python train.py --num_hidden_layers=9 --hidden_size=96 --n_experts=80 --experts_per_token=6 --d_expert=32 --d_shared_expert=0 --hidden_act="swiglu" --moe_layers=[1, 2, 3, 4, 5, 6, 7, 8] --router_score="sigmoid" --normalize_top_k=true --routed_scale=2.5 --balance_loss=0.0173 --balance_bias=false --router_cosine_scale=10.0 --init_std_router=0.00985 --lr_router=0.000465 --num_attention_heads=6 --num_key_value_heads=2 --head_dim=32 --vocab_size=15184 --norm="rmsnorm" --norm_place="pre" --norm_eps=1e-05 --positions="rope" --rope_theta=10100.0 --rope_fraction=1.0 --qk_norm=true --attn_scale=0.177 --tie_word_embeddings=false --parallel_block=false --init="uniform" --init_std_qkv=0.0367 --init_std_o=0.0 --init_std_up=0.0367 --init_std_down=0.0 --optimizer="adamw" --learning_rate=0.0029 --lr_mult_o=0.699 --beta1=0.9 --beta2=0.99 --lr_head=0.0173 --warmup_steps=260 --schedule="wsd" --decay_fraction=0.873 --decay_shape="sqrt" --final_lr_fraction=0.1 --batch_tokens=32768 --max_seq_len=512 --doc_mask=false --train_tokens=233600000 --max_steps=7129 --dataset="wikipedia_en"
Below are experts of layer 4 (counted from 0) of a mixture-of-experts language model. Rows are named router (the router's row for the expert), gate (a neuron's input weights, with its number), up (a neuron's input weights, with its number), down (a neuron's output weights, with its number) and show model dimensions 0-95. Each number is 500 + 40 x the weight over its row's rms, rounded and kept within 0 to 999. Numbers have three digits each.
After each expert's rows: "gets" lists some tokens that make up at least twice as much of what it gets as of all text. This comes from a sample of Wikipedia text that the model never trained on. Tokens count by the router's weight.

# expert 60
router:447467491527488485510495525504598578483446526450481488449513578555506510531542539492544546510469453525484434509563477574477525535494463424527467494449530500594589472524465495455534463440509482494472469559568439492510444491534555510474527533480425524476529533501547475515550479502555530515
gate0:532421530544416576599491497505492490542497495499495507478444470623503481522558501549508544509489478422475525521463425473487493459513541531481455507531538513545472474504457416444533619472540489505511501488504562534504491489528477483515497454504471453460481559482459487440525523450517451532
up0:481458460446501466559532430466502526386515461440463458564499580470552483518456552513488504518500524483489547479544582503513504583517461506510501482487434509546490549502524514559475521449502524402496551511459555534539480460457511542490467504449493566524533580478458462500490522501436525558
down0:524471482557541473563455547549570616485547513514590476461420443456518483578526527481544580440528465481480492514447575475503534513514507511470504478500493534476433542505468531503512521520454519541523491461516511500535520392538519524436468532467537553506540475467485480486468490564506531458
gets: "2", "1", "–", ".", ", ", " | "

# expert 39
router:406451510419447532438507459488533519493514579499495532453491571566451501521482499518497508552476518499455433536559546486444542504518479456502484497478491504582553555478483501474516444421489523525577427537492509526591438526575473553496481502461492543491506520534518480549549504524539510550
gate0:458471519471494595522479474465493507461541534494486550478461504596485491496534555526430510497429459462449473470544439494481554525463441502471471507483469493520501523459511443439549616454489532482504526462502491492547507520550515539541438508488442485471481582492515452500542588502478429580
up0:489448487479434492509425487474432473469536436609518513493514579522513482549511552484552496491506465493586536466510493526516495577485414490481500519493474518460479488512482417540502554433509512419474512508460467467525498485498473508431482499446465480490553569463508460500453550518480469617
down0:448446498517541485476463537536564478496534532499475457470497511577492476530453582459521433542493536496510512509589579491566476508542522502466545556475474514542526551503577469489570526456455511450541536524482467550518489368542492566468499520447568492460508491490562459512501473518476528473
gets: ",", " and", " |", ", and", ";", ", "

# expert 65
router:450421478544424470496513463467538543480470547452531499530492503535505517498530515510519487490454542492492510488555417577515541496526482464509535504479500526538520525517521474484487501473523536502535409535565526456576430536508559518492491559444463555414562562564545515443601492531556514466
gate0:533436503472513579534533468453477505455584533501495516471447509461499518519538461482471538464433473419513536470511435528465457488574465533485476525470555477484504500462512504425550613499516483487526534490544550476437471487471488464438462514554510521469548604534464472498540500508521407532
up0:517379469432515482472485458491506478530468517490505477548507574492499508482497531484506488528481554490552545458554454467529519560470400582441482501481452501465481548487625462610509476503579512402533513466475473550495463483539468488508503498511557512510497535482509480546511542474492514504
down0:530487546538522544474480494505525590446513487491549475538448523478479483525564543506502514538537454493429554555509487447485489555488481531394527471483492529474524490494544505585559450587478454470487488505457555555587571495559535477439481508549538561456506495503553434470495556499503523467
gets: "2", "1", ",", "c", " C", "ir"

# expert 23
router:446481502469495507521478491511549531529442534506553552487507551512523546509521484475503516503512504525495497576566473560519525562536502484472449481465552560507530472443431429508509433430524484497510428498503517529547450515580485427462533557430527587453455604512563511492541488566515484487
gate0:451462505490516608471503475502471486512476544536528592519452473541468556479513493503484468494425468453488523512477454484433505528497552527425466471485537566485529533457517431453576674462480503491469492443499480483496491468516452464504503467546478523471491534503467495465544510485463458546
up0:483424492502468546476497500520476451538464484468435510538495576487509479539574513490507444552489524374548501514520484474568522524479474533462491522526529560546482572477510473554503526489501511438491510505436506558573549462540512474523429512455444541530509545456468517384520535549465468525
down0:505464503466526481478486524579638547551531545487554422462461493479529456569515460457526568501454445494481533483498580471540518511550523542461490517492580555577488546563521474510499519528523520500503549523511538481507477494528504535461549467487556537502541465496520397525522524471502552454
gets: "\n", "E", "F", " C", "C", " | S"

# expert 0
router:429450442512436486515537508507525515476479557482519427545505543540474506520560516493464595519417470474539405523576481564481533512554476470455489517480487491576513581405473504475524510443540527499489489531530454515571460479490500562481552471478507467512504527458535439537511506534559477466
gate0:539416457455425635474504432490503477450501485498501508443431432520483500507504494554484557455446512419483549530512489527469482461538554508449468514507507529488562494509508467440535572455482473459514514477515477485527506497494484495456501436538486488534502618524475472502531532535468409505
up0:462474492453447532547492524485475490480518473537438451482510586473549537516478594471490566506560473479508487600535487472498458557546535544502475503528527506509481526487511447495434531464492559386556547504458509558494474463514521474533441491429489460564461498452512524536404527517512542522
down0:506466549481494512430459483565494569434518491500514481484455529504470507462526576458507521448485462492549500531424525444530535447446533524484539525477482576529410560506501524507504593508464445472586525507534529526518495530517486536455519535540478510523600481482622444459505519522491504501
gets: "2", "1", "0", " f", "7", " as"

# expert 34
router:501462491462493474449467457519567579467468541515486545432446574501492551526467475532510563532506511503452477583542555547535493569539432435442521498449430510574498554529499521519531481430471494468481419528499497532497465505530542509411519501501502556453491566491525480545574506500495501523
gate0:464427509482483613518517415512468479524563529467501569475413464499476531514572445526474553488470491448502555502503430463415510467504500525488472526558540538545524493444505426451535603470475505482491508494484507479517457484493473456495506411524454505541457510508439494475510522451492443526
up0:455419522459510519495465491401512591487463470552506418516581537475535537497457476480545524536475534476488484488516445535543484591485445513564458524523415530502484480514565553543448547472506505469508550525472543534478491453552531516517468558459457490543545578471513482508521539553501521538
down0:509479535516455534511485487490603633462484511522471503470460508497515461511506554480558506432513478573507481452466556436519531548484477518456477536471517528526452543501483521530552495520548451477484455547489509608559539424501433534429491504514508510534534457448548476428494501492551516456
gets: " | ", "ic", "al", "; ", "0", "or"

# expert 26
router:423487492490447527511506471495550552420468578480508537473498559473491512471477517472539477488442491514479437567578523529502539548547531437461491477477469524587532502489463540497511465462550526510451403541484505482497478485502504522492499546484500534412516591467607475549555505565537510490
gate0:488494493522480587540504474451456471483486549515556522471439454496498571498573509558487519465430464437485516483518452496536546490527535511494452524484526504455498470524520335490524610506529493493530530487503569475456449477515497488448490443472518521452491535508465499463511503499472391528
up0:466491475463520524491482445500472476469509476561490419448497549478542564477497543473522520542506519487433427532498518502521480548525433469515478541516472493539495549541567485524445525484501517351495484482484537568492458467438534552460489514454509563463532562466478479512444597545504499572
down0:500478534523499472504520528511525588520525526540488523428473499544502463572496525444521483433483485477485556546454569400456535506511542537473486442505524545490478565517511462574548534523486485515509577470526515611502468381504459545475528502506553517485473502479500463471532510528547543418
gets: " | ", ")", ".", " |", "; ", "0"

# expert 16
router:476478524452478561539468459508540493527463570525550561527440501510515488526544471538498551530520530505511504583537485486524539482470445476477449496508480535479475493450420518437517473448492536549530446530600500550573444538559480443451510495498486481454536527517572504552608472545499437478
gate0:465445485463531586549489492504495498530479534507483548483462491508459531427599511499467511469375511426468535502512422501486451494470481504504503490479565493529477490501513453411586591484533541490494547479553539523544459495519473475468492427533504533461506537525446465493537502490513404526
up0:534405519506472498471487446444468485471520440465444548489535573487551543589497475442508525521531506546535502462493518449502466562493539510499438521542527514478455532463527492577519537486489507432477517523409509534530534423481489473446475543423453544527548554468480454533453546464440491544
down0:520480509447482519438433508502603588472488561496462507411416519504494477563486521465513531528467472473468482489472533507462522506458497510474517414560564508474453481513547548500563475470488503474475549433546500492507493468602456509517597512539545471523495503481534440468515551494469565492
gets: " S", " F", " D", " L", " R", " G"

# expert 2
router:536491501538494563509515526483520586509446585500558536464514533503498476501518419500560499495471469511482515546531541566506530530518458449504491481514479537515510532447478506491560494422588521502485435524470551541545506512565560484460521505455441565443437575565592474526572515492535494497
gate0:473380473471456603525524503483488486578521502484494551482508470546488538487570497525517503490443487476514585501519458515452493516518500509469509512444510519508509507503501450381521643447517455502526524431505546510504475485520470498461466430509520489501500522524458437479579476498499431491
up0:478460472492512546566487505537477496524500462547448470511568547434512480532542513429495488539536480488515576546522478471568519561522423502515491495506459486512429521485483475522480530385535546405511579517464577541478499451493512511560479528476523564595488454494484485477536433511504477538
down0:487468557510565551546532520536534577494568514538434488519513512483522465441446483406516552507472452513496488533481538473497523467509458528439502524539552479499500500518495477485566492503453461525521481548410474506458463461559469522449550490534564542562511503480515505452516495652508543546
gets: "\n", "th", " of", " |", ":", "on"

# expert 40
router:431462516510477509467467476477610589467441535520502505463526565543540521538520507470560532463512480521495456505575511528472565542486443445485484450449523470562515490524499544477575500428507466528457445528512499496569499518534597498478526463455429512468544563508522463531559476513547480486
gate0:474430538483424564526514491486487462496512556437487555495442510586475570513558502516450512499417464466484488570501415519456512492545501530458421507496498501491522520511503444460564614486519501461539473489511548507501540518531469479513487438508465503498491595476475478476585499543491432491
up0:409442485508508531545514430438510524496489450438464512515525561484537528541508526474501490533471520451520521536532544480480465548474476570462448449502425518465467526502504520502477493442497533395497515522451490616510558477504472511474468481427491512520527534502473433509420551500405509563
down0:515469465497505516507506490540550607496464473487512479400449450459475493499502590471509538467490504517535485495525535437489562565527452569457556527503543556519447537559465517573531506437474514567506443517519524490488522456553478483466555511480507508576504443491532440449456534520567541454
gets: "2", "1", "\n\n", "4", "3", "–"

# expert 30
router:440473511533456465476504459463588548432462577489501532471492523513520495504505503475547531488470448550476494589564514520464555537531469477487500485463527537544551525492486473499537446453507461489450439525527533512569449509527555488511576477456473570446564559541556497548579535472530459439
gate0:457438513421439547535509443469471512516475533459519538503468499548497522469583499543463599483404459458486455504503449545430543502501514487461461513458481538489515510537501442448526652452511516469538482493495551460493456543491502463498487469534484513483493586491483471473558504528484470528
up0:452451478459527514559510453464479511499472467527484433525513593533554488482511513486530507590532514489478525529551569544505503575471456542475461459491421589535479510521531498540439464464528509354520541534466502550517501466521458501484481526448508569532517540434492451527514530513458495534
down0:479481456504509514550541537488569536502465486503534491473436466502503444503562541506424486468518493480495527504513510432493513535519512521530522479477507550494457532508492535544539531504509512482544553534469511509576543429628497506416486552547506544545507457509528421427492557522583596431
gets: "1", "2", "\n", "| ", "-", "–"

# expert 66
router:420464491469427482535451469423564529473455577531531526469492604508462494474477509475511583507469524516510433574526505520494501530480486471423499508474512519502500460482465524476544481423561522441500428542504515502539445569554495531477514519470510531471478515495537439595556454533537476500
gate0:460515500475474635543521439447450461542443502492508526522484478549456550488580521465473497491384455429488556501550484557507501476504501510468430499510502534475539517481461466458564597446484530453511503524497542502500470530547514485492496452492485505508422564549469513504513473501495433558
up0:445481536489431548586483462474428500480494469520481523560538569541521532573490519495504515541460532479531506555532475480549501519505432531492480498521450486470508552488490497572486507504483594439554519464475472536545502442530496518582417480440460553557518581439497477483490551464445547496
down0:495496553501523496531466460553545555440517468506536459468492453484492444506513513468584526426512542529531437545495598456505485590532495534483528495480517513488489555578567482455577456521496484476500516551542476552485507412596475516515497474554541492496547489477544452480524505551453571470
gets: ".", " b", " t", " c", " g", " B"

# expert 28
router:436467523513474496520488481493558551451435552467581499474519578480468538528515473502497516493495481461500476600553535518488524473522517431488523516466463556574548505442471503476566473455552478538408423530547495528544459465498529509504522565482483549471476545537568445579564483496531498522
gate0:442436505484489620549471469464498501478493503512538505525458501586500497486540508564444497471483457407519524514527443500522532479470521549492498503495547536495475528457506426443613596466463489489529482501528579495555446482518460521505511495459517495476483572515457484460520501504456416558
up0:456498532459468509513488433506458468471509491575450464504536547509559486545501587516541543522528527529477536523527497483510394560538426535501480568503439522560450544536551470549497532460493497429532539510407567509448475456480567473502487500442456532529531536451457500549470511473479530539
down0:486460516578516527444539511475570492514521436578487491499445466559445468549500551438506518498534434472546504554456539398450498518584485565514518527487555578447456505532508502572524479547451489478494529533506487539508487440535512532492523487499517552489559466534582486423511490538508497472
gets: "1", ", ", "6", "0", "7", "4"

# expert 54
router:445476533467463492503494479468529513482504614501524534418558563565502530508455493490516559447486490517562442575533494490475551560562478477478458580466462562558563478481475533496539452457530529500513468529500520485544441540548540496494497535469515537475495527546579465549575460560512475502
gate0:473487485456464607530487550508479479499502501502492546470483479506508525492532445508467515522447478481503551489483458501486511499497510493445460482444538559551497552461462461427526649475488475537456558531496568492515457466473557478449508418493441536475445585510489445478512485478484439588
up0:406455563475502480480525435484531552502466478521391495479503548493522535524497558523552418546466482525429501562467493489512518549516450515499476524521474514510497513465521542519484510486536551455464475458463497606503525460517464480533459461417551534548618542499498466482472557531497507550
down0:484467551514563514506479524516534586478549505550546455484496440491471465499515572459525519471532511499514546559547577471532489517568519542493531569472482552542473591480523461486512523508506565486465500467526514555469505472556459517474506451485557529455508506506545404474474586549588567464
gets: " of the", " P", " t", " T", " H", "'s"